Below are experts of layer 6 (counted from 0) of a mixture-of-experts language model. Rows are named router (the router's row for the expert), gate (a neuron's input weights, with its number), up (a neuron's input weights, with its number), down (a neuron's output weights, with its number) and show model dimensions 384-511. Each number is 500 + 40 x the weight over its row's rms, rounded and kept within 0 to 999. Numbers have three digits each.
After each expert's rows: "gets" lists some tokens that make up at least twice as much of what it gets as of all text. This comes from a sample of Wikipedia text that the model never trained on. Tokens count by the router's weight.

# expert 18
router:583588528502512478559512490594483475422464488571536502548532459467499505522461433485527487523394347470505483481586504571490469543453481545499546517505475478487473513466455544461530537538574551520530475481518471452491532481501566479514571507476542498499475489559557534439530521506527533500431489562541619492528523470526451553514511476479492493529586497431477516490453473510577430578572
gate0:595563540499395508490554490505469462499481550482487502574478544474500474534478495417486453493502550521527529461530533460454505452490546491562483441492575497551463525562542528554531439459574496497546432487453407486496537511522476500450423477509561512503537566535519521566475429411507546491439497551499477575525522495485422538471495513489571535413569470513517495497524441490521492509484
up0:565503503538441555531489517442470474498537543449568482544592488477535532459455519463438449544558478469486526524503474487494434524483530457572549517491429471524506490475554487518539514520439515530443453446527534481501460428476483554480512416453466435484446462476601528536520517482533524491539567465564470524489412554521517452453531533471561452515580576409538547438529527517485570460491
down0:465507525494556510545505524515477507479547402539522460436523531481454500465563485505488546504464556519460488486557501502456436578461451472495536496547511558518432480465530547520541488464510479544423468522506471500508440509524514498524484433574526535470517525480511499527487539470564510522511438503508565458490438534428562523455580423551492496458463465458557466504514465527548528519584
gets: "20", "19", "18", "10", "17", "12"

# expert 16
router:456454493506546522515489547479494428510475512487467501523439524437500520438511489501410445470495489478496474483454536445422494519480467481476528441407510496529531486535432488487433511526524503496494484506469546469551449477525471446514508469487487556460564492486500483489508565483472513449438508470548448442487557399554516515500563553512462390473543543518504480515478474572516547507546
gate0:479495575576483531544513526542455440539437501489551444572413453548499480545464475452519523477465487470585566528504419489478503534460542519428535434482480452502510483525538449478462487501619482527559471495506506510484563452490555526492504441454448566459551551506536493488538502503579465473498481458532574520479546532485449538546436475476471506466495487492474521497449445450511501515529
up0:526563434531477484490564548543549536449467530521464496476480524530468493563448473430546541515466517494459451492537600514517559487401502475520498538444498448490480609459432457551483548532545513549495450475456542531451498538507464467465474428577504469542514472518492548494472494524458530482492523489523430549481469472507485447527459454498545573510517526526497470558564562459514407494536
down0:512555458452494509558523511536521448529513507441508513543500476531482491492478531522477433458519621523474465474530594520549457496507516535488543493561398472577492484498437488499478455463461537430544467536447466479461441466558518471467494428487510423523490466454480470509477472519501495491441581471513498579472501464521487486526519465586523547457512518493469412512526559432486454452544
gets: " ", " as", " July", " August", " May", " June"

# expert 2
router:497486488520557558432525504480560515458516483451465469548495472509527548494497549529376564485485456496474532488510503523521443487491508543401573518415518470489510512560473556555447494485589453533520543472496535566499519467531537469530497505500430478509463561446550443527601556571446573432525492552490533519495516511495516448541471496504493516498465490406474446416527458511584525533494
gate0:425482449502516546483502552463459565463575480508508513554447538504533507458598536494467570558476518485480515496502473519487517505520499488449552539499483528492470508483460571521516467420493478480464534493502521539484496491474518540518497497513498491454501539461513540480389576508503536510529532536461462598522423496562502492598496444445457506520543524463530523453502560443565453490493
up0:477509436434599497519506435498492468522454470530509476465456476484501547486438474489455485478482513556509484529455484472497502477542487427514529503498545469500490530529492468519453500481459523443530400517523475459530540519545519481448423514478437437504541496563455537481486501499553563472504577480466529532566515522527486542516572474536490510461555584465515522476515438524492416477499
down0:500544572527447487459574494455486469464500527494526501442562461435536520515507479499547490440500521479536519499484482514481448489538501528511546530522463517508515511447536519466510457458507472563517588422478458522541470481525563496561538516476477480489461556489556503548478441504501524526528535504534593581516552445433564491446471534526500506515496506501520482519489509502389559526481
gets: "\n", "-", ".\n\n", "\n\n", "==", ")\n"

# expert 13
router:516503473523533501514455570515511475447525569571468454512450457543540491501533484494512576589484452516536515461570513492463380487523484461487587416542465542561478504479429585519467547464553451527551527536510532443456528522491622472450527459523451481573452505529517447462499517495531484515442469561484501453531533414439485472516509439464503488474548552470536514553525510505490446527540
gate0:464520526513517528553496488442515488499460507481487604534541570541511442432567466486508534522476533564456489489513520465501485454522505494525574428479515501496510466468548464583495522511398534524530396496457532535471443530527490525452433518497484534494521459460481485457472440431476510503511530504441502475568591485433492526549478437421529432483528496510509446455599481496524490446492
up0:568434525494476469463454526487452408506495500510480526576442495541459501516503543438467507468497518512520496499540468511447506529415516440505499466444455543522467532445504534488482487446553468490521552540563471501508498443555584443507479509474494441487467515496487457481534545495531559492455552551521475498460494499492586503526521565516505549491515507468526576425503490504496462469531
down0:505467448515504442468464540501482443441550548459409544490436502473462558466487511493479500487452450552599592565519502515545527487520535524522525497534506483506485518446525491500522509506453514495480478477527482442464551462472491527508526582505497473564436516527518494551510512524594519569530397468486453483475539473527470524507561470499501515531425570549607423477571538454473474558460
gets: " the", " of", " a", " to", " for", " with"

# expert 1
router:480540507495609515505561549514544540476520459420455427563503511504503552507562517555502505485549518470472535461510541497419459444458417482447518519519451483572549495487495486583505527470446464471505504466502565448500449424526469547476576513441526469504495489542560536475512548488435500508481564516441567515546499414503457585572478486477384444447441511506490409465508505492590441568517
gate0:410481527463491553526502566535545539474549560456507505506468493479499479446560549522538526458557568491442472483431500501388451498505504503501501525477473558567581507487519493510483542488523596456557493509522474430484537445528467527552509554521472485507505503493554517477412504513458481513497510466491498451436522527481463542509534464530426503478501564543528483402477546494560508577533
up0:509483440561567521511478563487537484459515451506538518474502499445485444502465515515484464485556483537471507485499479570486483457591552432606523417463515504451547479511459454499488494527513526552498430538513499470544477557584440552494455471477489475470539525501442420468515537486464531560430473465516431467465556578498479490547566522425478518494470512546509432457506494452458493547462
down0:526501507492504471566442436537487490541512468453548491494479488509434495443524507419486525543486512487497479492506477607550545515490571474451577439440487520524450451511540456478507473497458503511555526431463525505505568456469533469517485470492561491460527531409539516522481568556482480456537451531516560559482506483462541507530425460571515474483549481463454613510435464552493439517509
gets: " was", " is", " are", " it", " were", " It"

# expert 0
router:506478500650482470456484559577451495478537452549500521561592485503465488501479512510468444526444487508416484423521398504433488461543438494532491479513562555518518512401499507467464526497486419459499577507561516449533494503515509491547499430487509473483538493490500543514512568480529575425462499549495648538473528510532617540480551485481505516443555549442532507532522495472533481464519
gate0:475464499519563510470505551446449443514457442534473504468548473512544560455565549505392477432528464508479491487529474542515446477466472560518483519471530429534576519518470499531488523534503612482407556474506511512491503488525491550493464525433470496561486485516463498494550513465483532509507549517512422564504575513459403463461467501553489440479489535500511490541539501488524562541420
up0:491491535561455510523507506509478445453476465492460539497455486520467527503470573513481475466463586551506528492537463495499525445489470595457562532475501533506526444471550425514466509501461548547500489534528447499529458435476517508450488529508502494405548538537469481483574428520487532448516473457523527516547494472445569465456494556484533531501529538600526522468510513587527512462456
down0:565515499538454520462477439550476508415462544487489493489446500525498470453431469486466481502512465512523436468521462570473489507469489498463479504510495548453535461509429492508489460536508517493508511514518531519583567499530504474520463468515545459452507493474488512480475492487462548511607477521516518418538527568441555456473471412516467509472496497492459451475486437523475561512528
gets: ".", " in", ":", " In", "In", " A"

# expert 11
router:502527515508562476458514464573488503455444487519469443520516489436543498467503527466466496504519488468543530507567540565436457522475517450497567488484505539512553541528493474575533562439443484436568552461464502500480448417544513508434534458445411505502560434565581536518543570556486472510495519466484538465471474478470530505442495409436534458492536504533488512501434455576579461495458
gate0:504475445531480507507516444496530444495451480504457513552385476505489461561523487544549494477469478518470503463445468510555461523563513511443445531551576511503486503457475540490510527481507444589472514499456510474485510547481522430490451529462493472614456592513461576398443463477489516453507536463495424500527442497510504544493498463479450452514535526445468491523546541503379510501526
up0:515465527451543434462508457455513432523485501517523427488557535466556517477511472492565506490490553499556526501498491532539543467488532538492445475458494552539522446499526541495467548438475538516535554480510510525474534479406528454457528536434483433490475451481543542554479499507504491445512534472486531512471456452472503473469513548450436534521508445479474508510535494475545504490509
down0:452424544501421479538474478521486503484470549490568480464585533475527501517532493514527516517392453414516499510511424573536539440516560513459418535565528557451439443501524452520382486490442529476452565549493438546455509487570508557481477455462503483462512432434514550549538463451441544497502447435535479394512494517526508508491401537495466448506502556469598500526491459462503492480537
gets: " and", " was", " he", " is", " He", " had"

# expert 8
router:531462522529505552529489537518567471524519554489441495509519479455569561453499557487546588493478449488548482453503484532461439508470505542484521508476403563527541537560435542464481500532547472494517524470505538452487524457417557482492405403493490489586536549498507496588496614412517487533563488470536469473489491490376511521552529471454534517574543527520525523536473523482448483440487
gate0:528441497510588527535424523522511511434498488533528537506477503428549529497499507468481519484525491479583571481499484528475593523462439577528518480534483528465572542562513474535482541546477497553525463495436596493493424500505530515515462422534522554462492499498493518527500433448396480473490460533526534562492523516516537470432494455532441513492541467561530506573476558517512541563453
up0:518499470473490459536475446438515562575544419486560501434562505460467542554475492513476490565497442565451415515487535456525442576497442548471496501404564493466513575478520528527419446514497479518572480456505458556518507494479507438514472531529400596518490511394493477540492556493513427472516505510550464504552493463470494493473451431419434489585563497509455558539442594560540450502556
down0:498565485564482497526494511504491485483468526476498559483532501502509562582436484520578495485531477473543489481499452491585518454516412575549495513490484532431511523547527494514476503466537540573490568449444506568526534441444448477464524537463469452485500441448452531502387468550513527574579493562516466446506490605532485491444533524509504471511497496435546474490510593452521484479526
gets: " |\n", " on", " by", " to", " for", " of"

# expert 7
router:517470479453454481505459473542508478442457510499522481533494518524471509502523454513511427431528522514439512510498568515468493484491494539517535487463480473515511500509512560467528528484455474479547560498476572529486531421520547456448486501498449487496542577467516486450526560439547433493571521523437582547470522504487456468555561521456520501528546466457448590486503491516547496457452
gate0:488495521434589464458461469456432510486418501542454573457485471530496519514491475512479498572490432466484450482481467481439501543517510492546485506425484442426538477480420496549503468557491620479492424484486465494535442491537524541467482533531535508556457475527446440569452503530510573537470482501435438444506496529494501514524441478492444540445505441592490538461440489477523449500491
up0:573519538532443482514518499556522521428506492498563537470550510494482512424473482517574479451582508524481462500435481495501406481506509557472492462466588454523503484522487489545555479500498460554477464413435593544519456487533476521492506521491540518503546446548493490532551466501525501496502485508450503533484506433469398489489409565493497489494557507521541495506481586472492471486517
down0:505473507512482524487530489624478544529464496564508528491546487511469468466544493502429514541509552425470373493538566489452505471510506438504432474542454554512562483454539499480508529423500502467487428442491508443495493474491452509476557487538483520445468489481521497420545567377508460537512560478525492546475475511483453525449480588462538509468523493510436478583527454463492568500447
gets: " (", " \"", " that", ".\n\n", "\"", " |"

# expert 12
router:509521541507502461434468443506580449471519489559482483514541421576540517428506528481550475520529446534515465601525457470453459487435463566547511482522498573577499517488474584510489515453539505487528581463485506557491551514477482530455519459493479531515494490538511501452499480413505487479521522511462531449530497487444488516479455528489450470517514538416479486485468530574549447542543
gate0:545536529603449461499539467499435496447551454504559456461473531521524516524541496490560469441492512500492466534533497488501525536507503518559440492506461532523534463561484560469520485407545519469483563580494482513453526547493578561481575545550606536431485497512476536535503466507491474543528509486550478523459583498516554501473507482472457507555432476469438551540586594548518551578515
up0:471566487524536582522504526550428433532527477474526529474498513512565486552566433529571456511528468528533470478447506519478506487537449515497520482492528495494565537515527542464544441518458425499394456513534506483511468500417488476483491531498438539494522555534469607414447506465582453499478484521443466566455565532563565528500417495517504435492500490514500501533529494495464484582470
down0:480497479506550462503489492488447540551470478492477502492537536448440530463504453467551502541516491511451437459484515499470586552527508506559476586499475510539484487450503443503532546393564519506576540520544502423548488510546518530462518534490508493540439467447541396476483437541387441527538470460458467530485491485390476504498529454479443517477528475466399420455505470594519532471490
gets: " |", "|", ";", ");", " Total", " –;"

# expert 9
router:483414542500506616549489501463529448436447428481526491595523446556469498494571553504487535525499511517577453438502511519417427500488462532446515539489440440603509496486479496477525545602533518519525493453534489402467516421416564529433504435465479575517553483507577450470498536560490501479510502474503547497491460505443559501480458556515503446487473520448500514477441507530538459548497
gate0:523438515465485518440550504513529525511500572522540505457484449493526507568447555575594508574565482449498543425466483474442549500454485426475467555427502515514529469528534447526450587539466538460474482486439526446547554507520431558477502453484506528479505486470483430486538489513499491542485527444521457526506516497472511438478516442503484486528501465469510478425501470475505454528406
up0:523480567533468575541443467429464519458533497521531551518539487498496505522428500537434446524452482404522534510482537554520494496483419467547505479488463427460474580471585595484572514468438486512536528487510465524525510518502438532515500433437492503480513474533492518500573555491459513582482538555505478518502522506522508489548514502479488551533524534464498536489489514495514492501510
down0:456477514571505482583501496421496587524415468528514417481487504478494491532514556561552532452515501568450516477527511437524508446541478527494531471495493431445549449471539455449465460477456445483522489556556531559479458490545464483504481536532539507520541518477458455426507485432444510476470533533473476559481502534502568569471526566482438492525568530485535477508548574494463527527471
gets: ",", ")", "),", " John", " David", "\","

# expert 6
router:496524414554536544493514509516592501524549509474558469559482529514559495535558550417492519472520489585522502491497445510474431501553521429489547494491516456585480457457562528489554556449480507464495558495578534516410519486433559516412469482477545565510489442428513475585514594513497460452506530436532523487479526466457535480479520503492519529486505594440428483433416527493511511496503
gate0:548536611508522499464556485465556519465521513429491453499439533548415406507474513563493468478530561521502471510502479485523488477495538582427521473552477513537488457587430497514480501517530494480491531441525461495479503516504492539449526501542489447506535466498509461513520497489492494496515426459519512534529437515501534494458552470501494453495421482464519526422463552514541618521447
up0:517564482539464569558483518483530518552462507502467528481562496491463448550518487538555450484491521523439495492505442499441489531495473394562549511457510463451516445465503508494525529516600582448446476481514490478492670500487504532489439426592499530503515508479503359515522488436474515479501525498519475455619470560494485478467544481498499528521490480609528544567464522486434514531523
down0:565458521491467523581556530424471430477519539456493488480565570520494502496506447520477505556539480592573477562513507486523449435541543564401496522593486488515554525504528467497534549482502493515587597583512530520547422506419511471489413468457509490528482578559510523532498460451526452587403451481585523509488473475516493548518480426501499501552510482468529496430493465462495489565508
gets: "–", ")", "0", " –", "00", " -"